Experts of a small language model: 239M tokens.
Below are experts of layer 3 (counted from 0) of a mixture-of-experts language model. Rows are named router (the router's row for the expert), down (a neuron's output weights, with its number) and show model dimensions 320-383. Each number is 200 + 20 x the weight over its row's rms, rounded and kept within 0 to 999.
After each expert's rows: "comes before" lists some tokens at least twice as common just after its tokens as in all text. This comes from a sample of Wikipedia text that the model never trained on. Tokens count by the router's weight.

# expert 3
router,192,215,189,228,192,189,171,207,207,212,194,222,212,163,205,166,173,224,216,198,189,207,189,181,166,183,197,193,203,191,223,203,196,223,185,148,212,226,235,171,177,184,186,182,211,181,218,201,201,183,205,219,188,203,206,209,201,204,226,202,237,184,236,195
down0,198,200,222,230,209,173,220,212,160,224,178,228,222,207,218,200,213,200,228,233,161,195,196,175,168,163,183,175,189,196,219,221,183,195,187,190,205,209,193,166,201,222,163,232,188,224,214,152,195,226,178,228,170,205,166,215,197,229,164,229,209,197,224,204
down1,190,201,173,230,234,162,232,200,193,208,215,204,191,196,226,218,215,217,191,181,209,195,193,232,181,225,165,207,205,162,216,204,185,173,195,194,170,211,199,195,202,200,178,204,181,186,216,212,190,209,215,206,199,169,214,218,196,200,208,216,227,205,189,204
down2,240,231,205,188,192,170,217,184,177,215,169,252,174,184,197,168,204,174,210,204,221,200,187,181,208,217,211,235,216,206,197,230,192,182,215,186,188,202,202,224,177,213,184,189,218,195,227,200,226,248,217,203,215,195,202,197,237,226,191,188,210,208,204,209
down3,197,204,187,205,215,190,194,219,203,180,200,195,205,214,256,223,184,222,170,195,189,217,192,221,198,197,159,219,163,179,173,212,203,149,198,197,189,220,152,191,204,195,180,201,224,172,211,203,155,214,170,236,187,186,160,188,177,234,199,213,229,245,179,195
down4,186,207,215,181,172,205,184,150,165,199,235,241,188,237,219,172,215,172,208,207,221,191,204,211,179,196,212,226,204,190,201,217,187,240,212,191,189,222,210,210,213,184,181,206,200,206,219,223,182,227,191,197,194,214,215,206,234,216,202,197,210,228,221,192
comes before: " to", "ed", " in", "ly", " by", "s"

# expert 1
router,192,205,190,231,210,206,202,204,199,211,179,200,186,211,174,178,235,224,211,202,196,178,171,151,200,237,224,215,175,199,189,210,200,185,173,187,231,240,185,167,216,186,188,193,215,180,210,166,205,207,190,217,217,214,205,192,170,193,239,197,229,189,205,214
down0,212,217,183,205,194,179,189,158,195,202,209,210,213,205,195,184,220,232,207,218,202,230,172,203,214,237,240,217,207,171,178,205,218,209,260,206,189,219,198,190,209,178,201,173,192,169,196,177,196,229,204,207,203,200,180,228,184,190,199,204,199,210,191,165
down1,157,241,193,174,208,201,226,225,190,171,228,198,196,185,200,207,182,210,203,184,220,216,178,208,231,196,172,196,204,191,203,184,215,232,207,193,236,221,189,171,171,175,173,208,192,214,185,207,195,201,205,195,199,188,211,157,183,224,229,165,224,221,194,196
down2,212,222,213,178,181,189,202,199,214,222,196,206,199,181,204,214,190,186,225,194,191,203,221,199,203,202,223,206,222,200,230,227,172,158,201,192,222,220,180,236,185,197,234,205,209,221,217,221,200,180,203,182,196,243,194,189,226,215,185,183,153,211,214,191
down3,173,202,203,208,177,246,215,203,198,223,225,160,211,208,251,189,181,183,238,236,187,173,197,222,192,199,180,190,231,218,193,180,205,224,170,197,184,193,178,217,194,156,216,190,176,211,167,202,203,183,203,186,203,227,184,237,216,203,236,228,234,161,168,178
down4,231,178,194,211,185,192,185,203,208,196,207,169,221,207,208,172,218,197,203,218,179,219,178,174,214,224,175,184,208,179,188,238,204,156,191,202,180,217,210,212,207,214,210,195,187,192,168,223,228,200,199,218,195,191,230,213,217,204,221,189,227,233,174,196
comes before: " of", "-", " States", "ing", "ern", "al"

# expert 8
router,221,196,199,173,215,208,179,210,205,168,204,197,184,251,181,186,191,191,206,182,199,179,169,188,189,195,185,211,185,216,210,219,191,204,160,191,188,147,208,174,163,191,192,187,191,211,233,231,224,168,197,197,187,193,174,180,203,235,221,164,210,163,186,203
down0,209,233,218,192,195,205,187,199,195,213,182,181,209,179,208,218,196,161,216,185,171,227,181,177,184,202,205,202,181,184,200,199,174,211,206,245,196,163,208,199,192,219,217,193,191,173,206,155,229,204,164,197,203,151,194,196,206,224,184,222,228,186,213,161
down1,224,187,200,192,203,195,211,151,217,182,227,190,188,200,207,183,212,219,213,202,263,187,191,181,195,190,213,195,212,234,200,191,207,171,200,217,225,214,211,181,195,209,167,217,225,168,204,207,215,183,226,191,179,216,216,205,206,176,177,177,211,196,182,209
down2,207,212,170,187,185,194,215,186,205,206,234,210,207,229,202,213,200,224,172,225,198,202,210,194,241,213,195,164,201,208,179,170,253,198,223,175,184,192,203,195,197,206,179,216,229,192,191,208,197,195,226,188,210,182,193,193,196,218,175,207,181,184,189,220
down3,182,235,194,204,179,192,228,208,218,214,189,223,178,189,195,166,172,209,204,213,227,203,185,167,200,183,153,213,221,243,194,215,182,224,225,201,206,179,205,180,182,209,234,216,244,213,184,216,194,198,189,179,198,235,203,201,210,180,195,179,254,195,170,251
down4,221,209,191,170,199,162,201,218,190,174,221,173,246,207,192,189,180,241,179,221,227,233,198,181,211,161,210,189,202,217,177,220,203,201,189,208,230,192,189,172,197,187,220,198,193,181,210,208,208,208,193,199,206,178,214,214,219,197,209,224,195,175,212,176
comes before: ",", " |", ")", ".", "–", "\n"

# expert 4
router,208,174,202,236,190,209,203,189,233,201,185,190,189,183,175,180,216,200,208,213,203,199,190,171,184,203,208,228,188,181,234,181,199,224,165,178,202,203,248,161,225,177,189,197,201,221,190,196,202,203,167,207,211,203,198,204,166,211,241,192,208,188,192,186
down0,217,211,170,211,199,195,208,184,202,194,220,220,170,185,214,231,214,175,184,238,206,189,191,206,201,211,191,202,240,202,233,194,187,191,207,173,205,182,205,212,180,173,203,189,193,214,210,212,207,202,231,222,203,184,208,210,189,182,210,201,210,181,171,215
down1,182,207,217,198,227,187,191,170,201,180,188,193,181,228,212,172,213,175,157,216,209,187,215,224,163,192,200,232,197,224,175,200,215,196,204,210,185,166,202,204,212,208,209,205,211,226,171,204,189,210,179,188,198,209,194,216,191,193,191,195,190,190,205,188
down2,199,213,161,226,202,191,177,178,208,197,199,204,210,173,192,209,137,180,216,214,192,193,201,155,190,169,161,201,196,190,196,241,170,189,231,166,188,210,217,181,238,222,213,179,216,221,217,161,183,214,202,147,180,193,223,200,218,191,207,205,199,214,195,228
down3,212,199,188,225,213,209,184,200,227,190,208,233,184,217,217,186,184,208,204,212,224,181,208,181,167,211,239,165,208,191,224,199,195,196,217,183,194,228,186,178,215,214,227,186,188,204,153,234,204,221,228,195,188,171,182,222,210,189,199,187,178,172,212,204
down4,180,219,226,186,204,218,205,210,222,203,204,188,181,210,219,202,208,173,185,206,204,159,202,187,220,173,202,189,240,220,176,175,206,197,196,220,221,202,221,207,183,200,208,158,226,188,173,170,229,215,190,167,147,205,189,190,215,217,191,189,172,211,191,158
comes before: " of", ".", ",", " in", "s", " and"

# expert 10
router,202,224,179,193,211,197,171,161,190,187,218,202,199,198,213,195,203,193,248,181,172,171,213,175,203,183,189,188,175,155,199,174,192,185,222,211,207,228,234,174,196,206,212,188,184,180,205,195,212,186,190,205,198,199,205,202,174,195,186,213,213,186,242,251
down0,179,241,197,187,175,171,205,220,181,209,173,214,222,209,193,176,152,187,189,216,178,223,206,214,236,204,201,225,208,244,213,207,211,237,208,186,169,202,192,204,213,210,185,184,210,170,194,211,180,185,224,183,184,214,227,201,194,192,197,219,201,193,178,192
down1,214,198,185,200,179,226,228,187,224,195,233,177,202,187,197,207,230,209,185,226,198,216,209,209,193,202,250,220,247,164,245,193,174,188,166,216,231,204,203,205,211,202,203,232,209,248,221,240,207,204,211,203,227,199,212,159,204,232,221,184,204,183,205,209
down2,185,175,209,180,208,243,225,209,180,199,197,178,185,170,189,211,182,196,227,220,208,217,221,213,178,200,205,170,242,214,210,187,239,267,193,205,222,233,196,178,199,149,192,188,167,204,192,212,241,200,181,179,214,197,199,219,201,196,217,217,183,216,183,232
down3,234,209,183,216,195,218,182,205,173,187,184,211,176,165,223,179,154,203,231,202,196,222,208,200,186,200,207,189,194,208,190,189,196,201,237,157,194,191,194,220,222,175,170,192,208,201,185,186,218,182,191,201,230,209,204,201,193,178,214,183,169,212,202,213
down4,203,224,175,219,184,201,178,222,211,155,150,244,209,192,202,207,213,227,163,230,211,178,212,212,208,196,237,221,180,178,196,206,157,177,215,211,182,215,188,215,171,201,217,172,175,219,174,196,229,189,195,216,209,189,195,192,223,218,206,183,210,208,222,211
comes before: "-", "|", "1", "0", "2", "3"

# expert 7
router,221,198,179,233,175,222,207,225,189,227,184,169,174,227,173,212,206,203,196,153,178,209,206,169,196,221,162,214,197,197,191,191,185,212,184,162,241,196,192,247,211,230,197,197,211,243,226,220,244,210,195,191,182,185,183,221,185,183,190,207,259,171,214,209
down0,236,200,223,193,196,192,176,195,202,234,188,196,204,209,200,181,224,207,201,217,209,193,166,209,198,203,195,193,200,188,199,234,236,234,185,215,175,197,189,189,210,183,217,190,224,203,183,213,152,190,196,223,189,184,211,201,239,204,212,209,193,218,193,203
down1,163,180,196,224,183,198,239,189,223,162,174,232,212,237,231,230,206,207,213,186,196,209,207,193,193,183,194,239,184,195,219,174,202,215,187,198,159,183,179,167,215,203,209,208,172,223,212,205,173,209,202,197,192,214,205,220,208,224,232,229,227,203,185,191
down2,205,197,186,201,187,250,181,187,211,195,217,197,217,200,213,200,185,185,180,199,224,170,162,204,203,205,180,188,158,213,211,202,190,203,209,201,228,184,217,180,179,212,210,196,174,149,197,199,208,187,189,171,197,218,204,171,201,197,191,211,195,193,222,197
down3,198,189,207,225,211,182,202,201,229,157,197,189,173,198,193,181,162,185,197,156,221,166,178,186,193,193,187,227,208,227,218,199,209,185,198,194,196,204,199,181,201,215,186,202,218,226,189,215,207,204,205,170,197,252,168,214,196,223,158,178,231,193,192,170
down4,189,160,165,175,177,170,217,212,211,215,216,270,202,210,212,193,188,198,195,233,243,200,195,199,170,225,209,214,174,226,197,215,209,200,201,217,196,220,187,196,187,211,234,196,210,212,155,222,231,215,166,193,204,174,252,215,219,169,179,207,182,191,203,231
comes before: ":", "=", " |", " =", " career", " by"

# expert 5
router,209,212,207,185,168,223,181,172,173,166,210,171,221,194,210,151,232,224,224,201,219,207,217,206,198,234,195,202,191,229,223,240,168,221,210,189,237,194,202,215,202,205,199,170,235,204,205,186,199,197,196,218,198,194,211,177,211,213,195,218,205,189,196,235
down0,215,204,199,206,185,195,163,202,206,212,192,206,154,209,217,219,211,192,200,187,210,190,186,184,192,173,251,200,195,213,164,149,219,245,202,209,203,194,199,208,216,218,173,211,176,243,214,197,197,193,204,174,199,195,231,204,226,192,191,190,193,203,159,208
down1,223,178,165,184,203,209,204,198,204,195,221,222,159,183,202,221,200,181,204,216,217,213,193,219,210,222,185,206,191,174,213,204,185,207,176,178,203,187,200,223,182,210,187,181,190,184,203,216,225,194,168,220,265,211,203,180,162,171,204,202,201,160,222,208
down2,240,223,195,182,193,227,190,213,189,205,191,183,174,192,188,218,188,198,192,195,206,214,230,191,177,221,185,209,203,199,208,182,203,163,197,175,182,193,189,221,166,196,209,215,212,157,161,184,159,171,215,211,203,181,196,192,204,175,188,184,217,231,196,168
down3,197,187,197,176,197,210,219,208,202,209,186,205,193,210,185,183,221,184,216,217,225,169,202,226,233,209,181,183,168,175,203,168,191,207,222,210,180,190,200,211,196,204,191,187,204,166,196,202,218,202,164,183,228,220,182,196,196,195,182,192,185,232,208,182
down4,196,212,176,175,192,224,177,229,181,173,192,248,222,251,233,210,214,205,191,208,226,213,196,150,225,163,213,175,162,211,191,151,189,209,193,199,198,202,212,221,183,193,176,166,199,211,227,216,201,191,212,183,205,193,206,176,215,192,178,180,199,165,220,225
comes before: " the", "\n\n", " The", " a", " He", " In"

# expert 2
router,200,215,172,198,170,171,182,211,210,195,198,202,189,215,198,199,221,185,201,183,170,194,180,199,185,222,234,201,137,174,189,215,175,174,185,145,230,196,216,196,205,193,225,172,194,143,223,217,187,216,200,236,189,197,204,191,209,197,189,206,187,168,197,243
down0,205,219,210,189,204,184,193,182,205,217,217,225,211,199,209,185,206,215,216,191,180,209,193,204,164,179,165,160,170,219,220,182,191,216,209,195,183,232,213,208,200,176,183,194,229,170,241,184,182,202,217,197,179,197,228,199,192,201,213,185,196,209,211,196
down1,215,207,202,221,169,228,233,198,215,213,228,209,237,210,202,213,210,162,244,222,247,194,244,169,205,181,206,198,169,221,194,210,243,222,202,205,205,186,183,181,149,187,192,180,214,172,206,205,214,209,219,202,212,205,212,197,196,205,196,177,191,175,169,208
down2,211,171,210,212,205,176,181,208,183,173,199,186,210,181,216,192,218,200,172,221,230,217,153,197,210,200,224,165,195,211,151,221,206,219,222,212,191,196,173,186,190,206,240,212,168,216,180,195,170,169,184,215,252,187,214,213,217,212,210,205,197,222,184,191
down3,186,220,229,199,195,191,202,201,190,219,204,211,156,144,197,190,227,214,179,218,196,237,214,185,192,228,225,184,190,219,210,226,182,180,194,227,222,221,214,199,201,187,208,240,239,201,198,210,193,201,186,202,204,166,221,171,204,184,163,180,211,201,213,215
down4,234,208,217,186,238,155,199,234,209,140,241,200,205,221,238,212,181,212,175,230,189,198,206,211,181,192,223,202,217,183,176,189,211,187,211,195,176,252,201,195,225,181,204,218,186,234,184,211,202,153,197,225,209,181,202,190,222,192,193,209,167,208,217,197
comes before: ")", "|", " |", "%", "″", "0"